From a checkpoint of a small mixture-of-experts model trained on Wikipedia.
Size: vocabulary 2048, 65.8M parameters.
Below are experts of layer 5 (counted from 0) of a mixture-of-experts language model. Rows are named up (a neuron's input weights, with its number) and show model dimensions 0-191. Each number is 200 + 20 x the weight over its row's rms, rounded and kept within 0 to 999.
Before each expert's rows: "comes after" lists some tokens at least twice as common just before its tokens as in all text. This comes from a sample of Wikipedia text that the model never trained on. Tokens count by the router's weight.

# expert 62
comes after: " |", " a", " st", " rec", " record", " gr"
up0,203,192,175,237,175,208,199,186,200,209,198,150,207,183,213,176,184,204,226,214,218,140,168,210,216,212,156,188,231,221,195,198,175,168,197,211,205,181,189,205,191,204,197,189,199,204,183,203,202,195,180,187,217,206,191,178,192,188,166,205,196,209,217,227,247,201,196,226,176,196,207,213,182,202,181,208,221,224,198,188,174,213,189,170,215,191,222,192,197,242,196,180,184,135,184,188,177,178,215,196,205,194,201,204,174,207,201,165,225,228,165,194,196,208,182,210,170,225,205,187,197,205,203,215,205,169,211,180,226,207,185,193,221,219,219,198,181,196,223,200,207,221,223,225,204,225,182,186,160,214,210,187,214,198,211,209,198,233,197,226,172,173,211,201,183,238,201,217,173,171,190,226,204,221,231,207,208,208,231,143,193,248,213,188,179,177,172,228,219,198,215,214
up1,225,247,211,192,179,217,171,189,207,213,200,226,203,177,201,229,202,183,187,206,192,170,199,197,227,201,209,187,216,178,180,192,155,204,194,187,179,192,184,175,174,231,194,196,236,194,218,217,234,175,201,156,227,172,236,184,193,198,205,210,185,183,242,193,209,231,187,226,217,226,209,202,198,195,210,201,168,199,218,205,214,183,201,219,181,210,235,204,216,192,209,214,218,214,168,219,186,234,220,217,196,173,162,192,188,226,192,178,215,196,193,210,154,181,174,186,193,197,225,221,188,199,181,178,222,227,189,214,183,262,255,208,201,239,205,181,211,219,197,179,204,215,189,184,177,193,174,212,219,201,206,195,220,202,216,192,193,218,200,193,218,199,189,203,216,204,195,172,246,159,205,178,218,242,180,193,203,201,233,196,205,225,183,212,225,228,203,194,216,201,169,193
up2,185,218,234,221,135,176,170,190,193,188,180,177,208,187,193,230,193,188,196,198,204,197,178,189,181,199,198,193,196,187,179,214,183,199,214,224,189,199,197,185,217,243,230,209,196,219,224,183,251,204,192,188,213,223,210,185,242,166,192,206,167,216,224,199,182,185,246,225,188,211,188,206,192,200,200,175,187,222,160,221,208,196,166,199,199,210,172,162,204,206,206,218,186,202,182,200,201,221,221,211,250,172,225,191,167,198,195,204,187,202,182,186,232,208,220,206,195,197,211,207,206,208,193,202,199,180,196,212,215,220,233,193,172,236,190,216,217,185,213,176,201,158,212,192,222,218,177,214,188,200,215,238,201,183,180,191,197,186,208,171,187,225,170,203,186,164,178,212,216,187,185,213,212,225,182,171,232,171,172,190,230,227,226,177,160,223,175,190,222,190,220,182
up3,202,174,168,209,216,185,191,183,184,215,217,189,210,215,223,162,186,211,203,224,196,171,247,199,211,205,238,210,223,205,174,223,217,198,191,178,222,188,212,180,191,196,221,212,210,192,222,220,181,190,218,192,237,186,197,221,189,239,166,166,201,216,193,197,205,205,189,208,167,187,196,220,190,191,156,174,207,251,181,202,223,235,184,201,190,211,187,193,201,212,164,179,172,172,213,219,215,190,198,203,160,176,183,188,225,238,140,225,235,207,204,165,194,189,191,181,209,195,204,172,191,158,223,188,175,198,201,168,238,205,195,224,204,198,212,219,183,186,216,210,214,217,188,197,228,197,182,223,199,234,207,191,190,206,239,188,217,206,190,204,187,221,207,220,227,226,210,217,215,210,169,235,208,197,183,185,209,183,184,210,171,228,199,195,222,159,196,175,181,198,182,198
up4,192,239,174,232,224,194,177,214,216,203,202,186,199,180,169,171,233,187,190,243,225,199,187,218,181,178,175,214,176,229,180,193,207,188,195,198,185,205,165,212,212,238,216,191,217,199,170,187,197,179,213,226,201,188,232,198,198,188,191,185,238,182,186,170,204,209,182,219,200,211,228,184,204,202,202,197,194,222,216,210,190,199,169,164,182,186,190,207,209,217,207,194,148,215,223,192,213,182,182,170,209,207,225,241,246,216,192,223,214,184,207,239,175,186,177,182,179,231,222,196,234,170,224,220,229,189,205,226,194,213,202,212,238,154,199,202,225,182,212,235,228,220,215,199,197,210,178,214,199,190,226,224,172,219,201,180,216,189,213,201,232,190,211,224,191,214,212,177,199,192,163,212,221,211,185,209,217,176,199,184,203,196,156,222,188,215,175,190,196,192,190,242
up5,201,226,186,214,182,196,192,181,215,172,203,186,218,218,194,220,194,197,188,236,182,202,196,198,211,197,181,201,193,214,210,199,207,182,165,219,193,260,213,193,208,199,218,253,170,190,228,196,199,189,170,210,203,245,143,170,225,182,191,212,230,220,177,205,215,194,200,171,196,239,195,161,216,178,204,215,197,173,175,239,207,177,203,188,213,218,203,173,167,194,219,203,177,178,180,181,231,192,158,185,215,172,197,200,237,193,191,210,181,190,192,192,217,218,211,213,208,213,212,194,210,186,191,201,197,161,204,227,165,190,211,232,193,210,229,199,214,175,178,184,178,185,214,197,201,203,198,214,177,218,207,195,207,200,193,190,202,215,167,165,188,183,232,199,196,182,185,214,178,195,219,202,151,208,204,165,150,195,224,183,218,215,217,176,185,212,178,211,156,194,176,183
up6,183,193,229,215,220,165,217,204,227,213,239,203,181,200,197,200,195,215,221,232,221,171,223,200,174,194,185,202,203,214,159,207,183,214,211,214,195,212,178,174,214,206,185,186,218,214,183,204,216,203,196,227,219,207,217,207,178,228,180,196,206,168,168,208,220,211,163,218,196,198,236,184,168,176,208,191,181,218,218,210,188,227,256,203,192,174,187,215,191,214,148,193,191,210,204,163,183,196,218,207,185,193,189,189,203,203,207,197,164,206,184,197,200,165,174,215,193,196,229,216,223,190,215,192,178,211,221,202,213,163,223,188,212,181,251,169,185,174,209,209,210,184,201,208,210,187,206,179,212,232,184,177,170,207,200,199,200,208,202,168,212,174,202,204,212,224,173,181,221,149,178,172,224,224,183,183,237,209,212,176,221,238,177,234,173,195,176,197,175,215,207,235
up7,195,168,203,200,200,208,147,224,184,177,191,236,183,189,176,211,215,189,199,198,176,183,168,201,190,204,193,164,201,182,219,235,205,170,185,186,185,200,202,211,210,213,217,200,210,228,204,192,196,201,176,210,183,180,199,166,206,205,219,216,219,203,188,150,195,200,181,204,200,206,170,255,180,248,170,196,211,178,194,183,187,232,200,180,175,202,198,219,197,179,219,168,253,192,204,197,184,168,222,206,201,187,199,222,184,182,226,239,203,216,234,217,165,190,208,216,164,238,202,212,222,204,205,203,216,220,163,183,215,228,173,201,167,185,170,220,188,199,179,207,206,205,200,188,203,200,185,172,177,227,181,177,241,191,241,202,162,170,211,174,212,201,225,216,183,191,189,192,229,211,207,171,217,203,211,220,200,190,178,207,183,219,198,231,205,211,190,165,212,188,203,213
up8,167,170,197,182,220,218,200,209,228,173,216,169,178,193,207,189,221,186,186,204,210,174,229,202,215,219,164,229,224,212,180,199,209,180,177,184,193,187,210,194,158,216,243,201,220,197,188,166,185,213,173,169,194,206,216,242,185,201,179,204,170,217,210,198,244,180,159,228,192,211,217,170,249,187,212,157,184,209,205,209,190,170,169,222,198,210,230,191,178,188,186,192,195,213,207,227,179,192,212,226,216,215,197,199,177,223,187,199,192,181,182,176,195,191,177,234,176,202,185,183,216,209,192,220,180,201,226,184,186,206,201,199,204,177,173,165,247,206,255,232,199,204,185,188,192,201,188,181,203,201,205,198,197,198,193,208,164,237,199,196,208,250,208,188,178,183,186,181,194,184,185,201,219,214,160,176,182,205,218,213,191,215,212,186,172,199,203,211,234,184,188,220
up9,173,214,235,216,195,224,170,203,188,237,204,185,207,216,237,222,204,179,223,182,230,174,220,195,197,225,216,236,175,220,207,171,200,199,176,195,199,195,219,196,188,202,196,207,205,199,231,184,188,200,159,203,205,196,181,168,203,175,183,219,202,231,196,228,179,233,197,203,215,210,167,212,211,237,156,245,212,221,164,208,186,195,175,201,185,205,187,180,179,226,204,191,211,175,188,210,213,191,209,197,180,227,187,203,218,214,178,208,204,198,196,176,227,139,228,190,211,212,216,209,236,192,218,192,205,173,155,216,182,215,194,195,193,226,227,217,210,251,196,214,218,215,191,241,175,229,187,230,200,193,182,200,235,201,216,165,212,184,204,214,164,226,175,173,184,191,200,216,196,191,218,187,206,222,174,162,199,186,194,211,229,219,189,199,223,203,191,175,186,199,200,186
up10,193,186,175,216,185,203,179,196,193,189,229,182,192,210,210,207,174,191,238,216,182,257,208,188,199,204,201,205,180,197,196,184,173,216,227,203,165,167,208,168,198,203,227,217,198,214,191,186,200,182,186,196,170,209,184,196,192,217,220,216,218,215,169,231,200,191,183,220,203,202,223,191,194,210,268,189,199,215,208,205,220,210,203,178,230,207,191,192,194,185,217,224,209,204,219,191,186,220,214,213,208,233,195,195,191,153,235,213,248,157,182,172,200,199,244,210,227,197,193,201,217,227,198,253,207,216,172,171,210,192,206,195,245,232,233,216,204,205,251,200,169,229,187,209,209,208,164,198,209,191,180,181,189,200,211,187,194,197,199,173,175,226,197,193,195,196,215,205,216,188,203,185,205,233,212,215,209,188,180,235,191,236,242,218,181,201,181,177,176,178,211,185
up11,240,206,199,213,188,193,201,191,238,194,188,239,193,204,203,161,229,238,206,202,167,194,194,217,204,191,233,156,192,190,237,208,199,189,181,218,189,191,199,162,196,227,177,204,236,234,215,199,177,170,182,173,237,228,213,212,192,194,213,201,206,205,209,186,204,201,224,225,165,190,196,177,180,206,195,204,169,238,180,214,203,192,222,207,199,180,171,198,211,200,207,216,216,209,193,220,187,177,202,185,204,191,199,209,216,238,226,210,194,210,222,196,172,225,221,163,179,180,239,211,195,232,202,198,203,201,203,197,184,194,218,211,158,215,188,195,212,173,228,203,176,181,233,193,186,205,190,211,213,164,201,211,242,207,224,207,229,172,188,197,225,203,180,211,207,200,154,183,224,207,208,199,195,206,196,144,192,223,220,190,228,201,213,219,206,205,186,210,275,202,198,212
up12,232,191,230,216,214,195,204,172,216,214,197,173,233,143,182,191,200,168,204,262,217,219,181,186,202,196,213,196,219,197,197,204,188,217,217,205,240,203,222,254,215,213,201,202,186,198,212,175,194,212,173,192,187,221,194,160,169,176,186,208,205,209,185,216,211,160,186,210,217,218,213,225,187,181,208,191,245,216,203,201,180,182,182,191,187,211,231,191,230,212,196,204,205,159,194,206,206,219,198,189,227,187,194,184,209,240,196,218,188,200,196,201,223,168,165,209,196,201,202,197,207,161,182,215,243,219,184,220,194,181,205,207,173,194,211,192,180,187,169,179,209,208,236,188,189,232,161,230,236,190,178,193,195,184,205,177,230,200,193,200,213,188,205,207,181,205,199,227,182,243,176,200,171,209,181,177,154,179,206,201,215,211,196,182,207,190,193,181,206,163,191,171
up13,234,201,196,205,174,188,206,224,214,179,191,207,192,211,168,198,185,207,174,176,190,218,187,181,195,244,198,186,200,227,204,179,219,177,246,184,182,192,189,181,263,198,221,183,209,184,189,199,199,207,180,199,197,209,195,228,181,161,213,165,198,216,211,156,229,182,181,238,231,209,221,211,243,191,208,191,219,220,184,198,187,200,191,242,188,185,181,223,213,191,205,217,223,218,230,199,184,211,216,181,224,199,216,196,192,205,239,220,174,220,221,218,218,177,194,221,165,209,190,203,203,188,177,215,207,226,206,190,174,161,190,213,214,211,212,237,203,200,175,185,216,189,179,194,209,209,221,229,184,180,194,162,213,213,186,220,194,182,214,157,195,173,202,236,188,201,155,208,223,188,226,194,184,178,208,176,150,202,166,198,194,206,215,200,206,186,153,209,202,195,205,193
up14,200,216,207,210,231,202,219,175,215,192,224,166,193,197,224,191,171,191,201,209,200,219,213,177,227,200,206,220,210,214,200,187,183,216,192,189,165,199,171,226,193,198,239,232,232,216,197,186,225,215,198,184,211,183,202,155,221,187,218,202,177,226,192,183,207,235,202,191,189,196,175,188,205,209,227,223,173,206,208,226,213,183,223,213,214,193,177,185,193,182,228,224,241,173,219,162,213,201,208,164,224,206,206,168,198,216,214,170,214,170,220,173,202,197,220,220,180,208,200,211,215,228,203,226,198,215,202,155,237,188,212,180,217,202,233,203,231,197,182,194,160,250,227,168,217,221,183,210,216,189,239,197,197,189,207,209,178,161,174,205,203,173,214,195,181,200,246,186,204,183,195,223,200,230,198,233,206,214,184,214,236,207,214,203,212,230,178,184,222,165,190,190
up15,184,212,218,197,240,195,186,178,181,196,196,201,159,195,214,216,187,175,188,202,169,223,221,191,176,204,202,180,210,226,158,217,273,210,189,189,208,212,223,212,228,209,217,169,224,250,201,212,163,234,199,204,192,222,218,186,174,196,224,195,214,201,207,194,219,200,173,189,191,187,195,163,173,202,191,190,221,185,209,252,205,217,213,217,192,216,206,201,180,178,220,194,234,181,194,227,224,200,202,212,233,181,184,181,208,179,184,183,213,213,210,225,191,208,203,233,193,188,180,202,198,215,198,209,192,222,179,208,215,194,185,218,197,164,218,215,218,200,198,209,217,229,176,232,228,177,201,199,169,214,181,176,168,217,202,210,218,185,173,204,206,196,224,212,194,226,214,184,239,216,196,230,209,198,232,166,153,217,173,180,196,197,241,192,224,204,211,193,240,180,220,201
up16,243,225,175,178,184,209,209,219,200,190,205,196,182,197,194,170,211,196,142,167,195,205,215,188,176,225,161,209,240,202,203,202,166,170,188,194,214,209,207,233,185,192,213,208,193,181,231,222,200,215,166,208,200,200,182,176,153,232,200,239,179,172,198,195,220,194,220,177,195,217,229,225,238,208,184,175,193,173,202,198,209,223,213,223,233,200,191,156,205,203,175,202,207,232,191,215,208,225,184,209,185,202,177,181,201,219,204,242,217,182,203,205,201,204,187,178,230,208,199,205,215,189,193,212,213,190,207,213,181,200,181,233,187,177,204,222,199,219,227,212,204,226,199,199,219,233,207,202,215,224,238,189,186,177,184,161,237,245,194,217,220,152,193,214,210,196,197,224,202,196,206,192,174,192,178,171,216,180,183,204,220,207,206,167,209,183,215,225,235,182,213,188